{"num_hidden_layers": 9, "hidden_size": 192, "n_experts": 64, "experts_per_token": 2, "d_expert": 64, "d_shared_expert": 64, "hidden_act": "clamped_swiglu", "moe_layers": [0, 1, 2, 3, 4, 5, 6, 7, 8], "router_score": "sigmoid", "normalize_top_k": false, "routed_scale": 1.41, "balance_loss": 0.00172, "balance_bias": true, "router_noise": 0.3, "init_std_router": 0.0157, "lr_router": 0.000423, "num_attention_heads": 6, "num_key_value_heads": 2, "head_dim": 32, "vocab_size": 32768, "norm": "layernorm", "norm_place": "pre", "norm_eps": 1e-05, "positions": "rope", "rope_theta": 10000.0, "rope_fraction": 1.0, "qk_norm": false, "attn_scale": 0.177, "tie_word_embeddings": false, "parallel_block": false, "init": "normal", "init_std_qkv": 0.0257, "init_std_o": 0.0, "init_std_up": 0.0257, "init_std_down": 0.0, "optimizer": "muon", "learning_rate": 0.0019, "beta1": 0.95, "weight_decay": 0.0, "lr_head": 0.00477, "max_grad_norm": 0.5, "warmup_steps": 200, "schedule": "wsd", "decay_fraction": 1.0, "decay_shape": "linear", "final_lr_fraction": 0.02, "batch_tokens": 32768, "max_seq_len": 256, "doc_mask": true, "train_tokens": 302600000, "max_steps": 9235, "dataset": "wikipedia_en"}
Below are experts of layer 6 (counted from 0) of a mixture-of-experts language model. Rows are named gate (a neuron's input weights, with its number), up (a neuron's input weights, with its number) and show model dimensions 96-191. Each number is 200 + 20 x the weight over its row's rms, rounded and kept within 0 to 999.
Before each expert's rows: a language model's description of what the expert responds to; "mostly gets" lists some tokens that are sent to it at least half of the time. This comes from a sample of Wikipedia text that the model never trained on.

# expert 34
It responds to: Initial capital letters. Single capital letters starting model codes or word pieces, such as V in V10, A in A320, M in MAN, P in Pál.
mostly gets: " P", " R", " S", " H", " M", " V"
gate1,206,220,211,172,170,218,199,218,193,181,167,194,199,176,196,210,209,208,216,215,183,219,199,170,179,187,161,205,195,215,215,218,194,181,235,206,206,202,237,188,187,238,195,216,238,161,188,217,201,263,188,221,179,195,193,215,179,193,214,189,201,192,182,171,232,226,225,202,190,216,240,185,173,199,171,193,212,214,174,161,186,191,186,214,207,176,214,205,214,219,178,199,171,161,236,195
up1,206,169,191,156,229,196,217,237,206,205,202,218,204,177,218,180,210,159,213,194,195,253,214,198,216,203,165,231,181,155,193,185,220,194,164,195,193,191,237,223,179,211,190,215,208,194,203,233,207,220,226,170,200,204,157,187,216,205,187,184,190,217,199,178,179,223,185,198,205,212,219,195,227,203,193,212,187,195,205,196,192,195,205,220,178,245,156,163,224,165,147,184,234,210,214,187
gate2,168,154,226,198,232,212,209,193,204,206,218,243,221,203,189,220,163,223,236,186,196,212,200,227,180,189,181,232,165,175,216,191,221,165,210,207,202,161,195,237,170,195,200,191,205,226,218,173,194,228,209,191,222,196,211,199,182,214,201,200,164,195,175,204,174,204,161,189,197,234,172,195,185,200,196,195,195,224,188,191,199,218,202,234,206,196,219,213,184,189,229,217,233,182,206,203
up2,232,215,218,234,179,213,240,212,211,210,193,208,194,201,166,151,217,171,166,175,202,208,205,213,205,215,211,197,223,189,196,197,199,191,201,222,189,238,213,178,192,181,203,213,180,183,213,200,219,242,188,206,184,193,187,234,204,169,219,243,189,195,248,194,223,188,194,210,181,162,184,195,203,175,178,171,210,185,195,197,207,190,188,195,221,226,160,217,225,218,171,192,187,207,207,203
gate3,183,210,167,202,205,213,211,208,184,226,197,198,184,198,188,228,216,199,215,185,168,214,176,194,209,236,203,138,194,189,208,214,174,173,198,193,208,222,198,182,166,198,219,199,170,211,239,192,200,208,187,217,220,196,226,236,188,220,171,232,207,199,186,224,196,205,211,214,180,203,174,219,189,172,197,223,213,247,219,185,190,208,173,211,208,184,207,213,237,168,199,191,167,194,217,207
up3,211,199,188,209,190,172,216,218,171,222,225,208,237,213,206,224,182,184,188,169,199,188,170,165,226,202,201,174,180,181,184,223,213,212,160,176,188,210,189,194,224,232,190,225,186,206,207,204,175,233,209,212,192,203,206,169,214,159,211,190,230,190,196,207,195,235,207,198,221,175,197,227,211,178,184,206,209,206,164,170,167,179,207,194,220,221,186,175,208,194,232,185,169,204,242,208
gate4,205,189,217,211,213,209,199,195,209,205,213,200,211,240,202,197,177,222,209,179,195,164,207,219,235,181,200,193,156,175,197,200,222,163,205,218,198,152,190,189,209,173,198,211,176,202,146,215,174,214,182,212,171,184,191,212,183,200,184,213,187,209,178,184,216,207,164,219,190,208,197,250,201,200,188,215,219,244,197,182,196,197,181,221,234,208,237,223,201,210,234,190,189,215,219,216
up4,179,227,187,197,205,189,211,225,182,218,185,181,208,224,214,180,224,209,207,188,196,215,160,223,219,157,143,214,172,175,188,173,181,204,211,224,180,242,195,186,181,178,172,186,190,200,162,224,220,193,216,197,195,198,185,198,201,207,212,239,219,236,214,217,201,190,195,205,230,215,195,183,215,216,238,174,242,202,195,163,221,193,197,194,192,206,210,182,204,211,178,191,218,194,229,191
gate5,162,176,181,187,184,173,209,216,235,238,188,225,205,196,225,207,214,211,209,225,208,196,192,207,205,196,209,224,225,192,200,180,208,191,207,196,201,186,177,167,216,196,191,202,197,215,173,205,177,218,188,212,200,180,231,188,177,190,224,206,196,202,227,161,233,214,219,202,187,214,226,226,203,185,208,244,191,192,215,165,174,191,196,191,231,165,215,192,177,173,229,200,221,185,210,211
up5,211,187,205,175,223,204,210,210,227,206,209,215,201,193,166,218,215,208,194,227,187,193,143,235,204,223,177,188,226,169,193,175,222,168,186,183,196,197,191,216,205,191,202,161,170,179,221,186,203,181,127,215,202,196,182,229,198,219,153,202,207,193,196,206,231,189,210,223,188,195,203,207,205,228,220,221,199,216,176,213,177,215,183,204,188,196,211,198,201,214,197,188,210,205,186,231
gate6,174,186,160,197,222,236,165,207,180,233,238,170,188,210,226,222,194,204,205,197,165,199,190,210,199,205,195,202,215,232,208,238,181,213,208,180,198,190,238,200,224,204,173,193,229,215,191,201,227,198,230,213,194,182,196,184,198,234,225,202,190,186,216,211,203,193,225,184,180,161,220,198,214,204,198,203,189,172,155,193,192,205,200,208,201,211,214,207,190,192,216,186,214,206,201,202
up6,218,204,195,200,233,173,204,190,201,237,181,219,193,222,198,170,211,224,210,193,213,219,228,215,178,167,197,220,193,221,173,212,202,195,175,188,178,188,179,220,153,161,209,194,188,228,177,166,184,235,185,200,222,190,214,255,197,207,226,198,169,216,197,198,243,192,233,186,195,214,166,231,224,191,205,201,212,212,188,177,177,195,226,202,187,216,201,209,244,182,166,211,186,204,179,182
gate7,195,202,168,197,199,170,236,208,197,220,182,225,186,211,216,211,190,209,186,214,160,214,225,229,160,226,206,187,209,191,162,182,218,208,209,192,155,216,191,167,185,199,214,185,211,195,175,220,180,208,185,178,212,204,209,224,217,147,186,235,170,187,185,207,227,235,197,204,221,192,193,201,225,179,172,223,196,240,180,189,178,160,229,193,184,211,217,205,194,204,198,212,203,212,213,166
up7,243,189,210,227,204,188,179,202,169,224,208,205,195,220,227,172,212,177,151,213,208,192,177,206,185,241,208,211,204,189,269,201,191,179,211,185,205,177,206,202,204,244,188,174,222,201,243,193,199,208,191,183,203,217,201,220,188,210,183,237,179,204,222,215,203,168,181,161,157,208,204,216,191,212,193,219,209,179,213,205,202,212,218,217,199,181,177,215,197,233,196,208,161,167,213,194
gate8,206,171,224,169,231,226,240,187,192,162,221,182,187,217,210,202,201,235,218,207,212,200,210,193,191,238,200,208,201,223,200,210,170,155,192,202,212,175,210,225,198,217,203,189,169,195,180,196,203,192,207,194,210,179,205,224,210,204,194,211,178,183,167,210,200,221,223,213,192,190,225,181,229,219,164,174,210,160,176,164,212,194,203,206,204,226,174,163,206,171,166,189,211,209,206,203
up8,210,209,209,223,178,198,177,204,173,226,230,187,171,199,190,202,185,161,193,244,180,208,231,201,264,187,222,190,177,211,189,169,224,161,201,201,205,184,215,213,198,235,200,194,188,229,196,161,204,204,197,223,205,222,177,200,208,217,224,228,176,176,223,218,210,187,205,208,185,199,182,177,225,201,216,197,190,200,247,181,180,211,205,169,210,207,183,225,192,193,201,188,210,219,181,185
gate9,202,203,196,195,200,191,228,221,193,197,186,194,213,172,241,218,233,181,223,191,197,162,204,201,203,202,204,189,213,213,182,168,194,194,193,194,210,207,180,214,236,174,177,168,189,194,170,215,182,157,176,173,193,204,186,209,230,184,185,204,202,177,202,181,213,206,202,201,201,223,188,211,206,208,192,229,195,212,217,176,220,166,195,196,224,199,229,173,198,199,206,233,222,187,230,193
up9,197,201,212,176,212,176,224,186,199,217,191,185,225,204,178,223,185,162,221,194,191,181,186,224,183,176,190,202,178,202,220,207,203,168,211,185,214,197,230,213,218,191,208,204,199,219,245,214,203,181,210,212,190,225,209,228,217,199,204,200,163,193,207,208,176,201,192,211,165,169,221,189,229,188,175,187,201,148,209,175,177,186,232,250,166,201,200,210,198,180,205,204,257,192,210,223
gate10,209,194,184,201,195,189,212,209,196,221,187,175,204,188,201,190,179,201,177,204,191,160,204,196,179,188,198,183,172,182,224,206,189,208,216,193,225,215,192,210,188,196,200,195,216,190,208,201,179,156,217,237,180,214,201,182,182,200,196,206,187,210,175,226,165,185,230,176,221,224,212,208,202,176,204,201,193,193,176,171,206,224,190,184,238,169,204,194,234,190,174,215,223,226,231,176
up10,178,180,205,200,187,189,198,214,197,225,203,178,242,213,205,196,210,195,201,187,193,200,226,236,193,184,217,191,168,238,247,185,199,204,186,219,218,183,185,185,180,187,136,217,229,192,223,203,194,212,194,210,192,207,201,183,214,261,204,178,206,190,156,250,196,200,178,172,209,220,172,158,203,216,226,157,195,216,184,199,191,243,225,193,198,166,196,201,195,194,228,188,208,232,196,181
gate11,215,231,212,201,211,214,203,181,210,157,200,181,220,237,189,209,196,215,201,179,193,212,232,214,211,188,157,157,190,200,210,171,211,184,187,189,199,195,215,183,208,185,196,217,156,209,209,195,253,194,204,223,188,194,221,195,142,188,201,216,216,193,187,202,208,223,191,197,206,212,225,207,168,185,177,206,207,197,175,211,232,216,148,221,218,236,230,218,182,188,216,198,206,207,195,199
up11,220,182,205,170,213,203,201,214,201,191,216,209,167,186,201,209,193,180,204,188,199,225,208,220,207,198,210,226,235,195,213,188,162,216,217,176,206,165,222,204,217,182,195,213,228,199,183,208,171,205,171,170,234,183,211,190,209,162,186,222,176,212,180,155,170,209,217,183,241,221,201,195,209,176,184,216,201,188,222,226,168,207,212,239,234,201,171,226,225,204,215,173,181,166,193,195
gate12,165,153,213,205,198,180,172,210,212,221,205,219,195,213,200,200,163,208,228,219,226,225,222,194,172,186,193,206,193,206,180,216,198,203,205,163,223,191,181,218,220,190,240,196,175,204,227,206,205,179,195,183,210,187,206,202,225,159,210,196,178,204,201,205,201,166,171,205,190,241,205,169,214,170,171,217,200,212,177,177,209,222,183,171,216,204,214,176,148,200,197,197,199,176,208,245
up12,178,197,194,201,182,188,210,211,185,191,206,238,199,192,163,213,169,185,215,185,192,195,238,221,194,172,190,188,190,207,173,243,206,183,190,210,237,210,197,177,192,186,235,245,193,213,175,228,196,217,229,175,205,174,191,250,190,194,171,226,179,166,165,199,188,199,183,193,187,195,203,242,214,242,226,214,229,200,200,214,209,205,204,233,213,212,212,184,166,204,171,190,203,213,206,184
gate13,184,233,168,192,201,194,228,229,194,184,179,180,183,245,180,196,191,215,208,156,176,202,219,220,197,191,223,188,218,160,176,217,190,172,153,175,227,188,228,206,165,187,232,182,206,201,212,233,202,212,193,196,218,230,229,219,220,221,223,212,190,208,208,172,210,198,199,210,199,212,190,240,194,181,168,176,194,192,167,228,224,198,222,222,190,193,224,191,182,197,192,191,203,208,227,186
up13,219,196,174,186,185,199,218,198,221,171,233,202,179,218,208,201,192,176,238,192,228,207,201,202,226,179,173,188,198,215,187,208,191,213,200,207,223,178,190,204,228,211,172,235,210,194,208,180,240,211,232,206,227,171,213,223,183,197,226,187,211,182,186,193,215,196,201,214,215,212,176,219,199,197,167,182,176,201,258,190,210,217,238,196,183,179,207,192,186,205,205,193,193,202,201,170
gate14,210,163,246,212,185,191,218,188,206,185,228,214,198,187,155,226,206,194,190,210,186,184,204,237,227,197,200,212,223,184,213,191,186,190,205,201,197,177,178,199,203,193,211,159,218,184,191,195,193,198,182,238,192,195,198,227,201,205,179,207,165,182,188,211,209,272,191,196,172,243,184,187,197,190,191,225,183,183,219,207,181,172,211,210,213,189,223,214,207,194,182,200,197,175,193,223
up14,211,184,182,211,172,220,217,212,209,175,198,192,201,235,208,193,198,183,206,177,185,229,226,183,187,204,216,200,172,180,208,234,240,214,190,202,176,204,215,195,199,236,216,188,208,215,241,220,195,205,198,201,230,180,218,250,190,230,191,195,186,189,207,218,201,191,188,215,200,169,195,201,221,217,187,207,219,265,238,159,209,188,183,236,193,190,188,202,244,177,196,201,193,192,199,208
gate15,226,215,215,190,209,196,223,168,210,217,186,181,213,208,202,186,165,204,217,222,186,201,175,198,191,210,180,226,176,192,201,244,172,190,217,169,188,221,235,188,194,178,201,194,208,208,214,194,183,247,185,207,160,211,170,216,181,209,186,230,189,183,172,193,196,202,210,225,185,181,217,200,177,209,177,236,186,163,216,175,201,174,208,191,163,165,206,183,189,218,231,206,208,209,210,238
up15,205,218,217,182,221,191,205,225,200,211,209,237,192,195,163,221,187,237,239,216,191,202,180,207,205,222,196,157,202,207,208,210,198,205,159,168,199,180,188,203,194,197,179,206,215,226,221,208,194,177,203,182,216,195,177,192,238,213,219,182,164,211,200,160,186,188,258,242,208,176,217,193,205,222,227,185,198,168,195,199,170,187,247,187,188,217,204,208,192,191,209,216,191,214,183,210
gate16,208,196,219,190,178,205,233,233,195,199,198,164,190,161,206,202,204,168,220,202,205,191,172,195,179,184,213,164,226,205,230,194,232,154,192,231,222,208,219,211,197,178,201,204,190,167,170,179,150,195,230,234,193,196,194,171,168,182,179,226,203,194,188,223,177,220,207,228,190,187,207,167,189,198,194,186,208,221,203,190,210,204,202,206,223,236,214,160,226,172,200,239,220,200,237,204
up16,183,203,205,193,206,184,200,225,206,197,224,166,206,216,216,221,212,212,226,186,203,186,178,193,180,200,197,193,179,207,198,203,239,175,194,179,197,221,235,179,233,198,214,210,220,212,171,245,194,200,246,217,187,175,226,186,198,221,166,185,200,200,213,191,184,195,216,197,200,194,214,203,170,182,185,184,241,200,188,193,218,207,222,168,201,218,200,162,217,164,218,229,209,193,234,209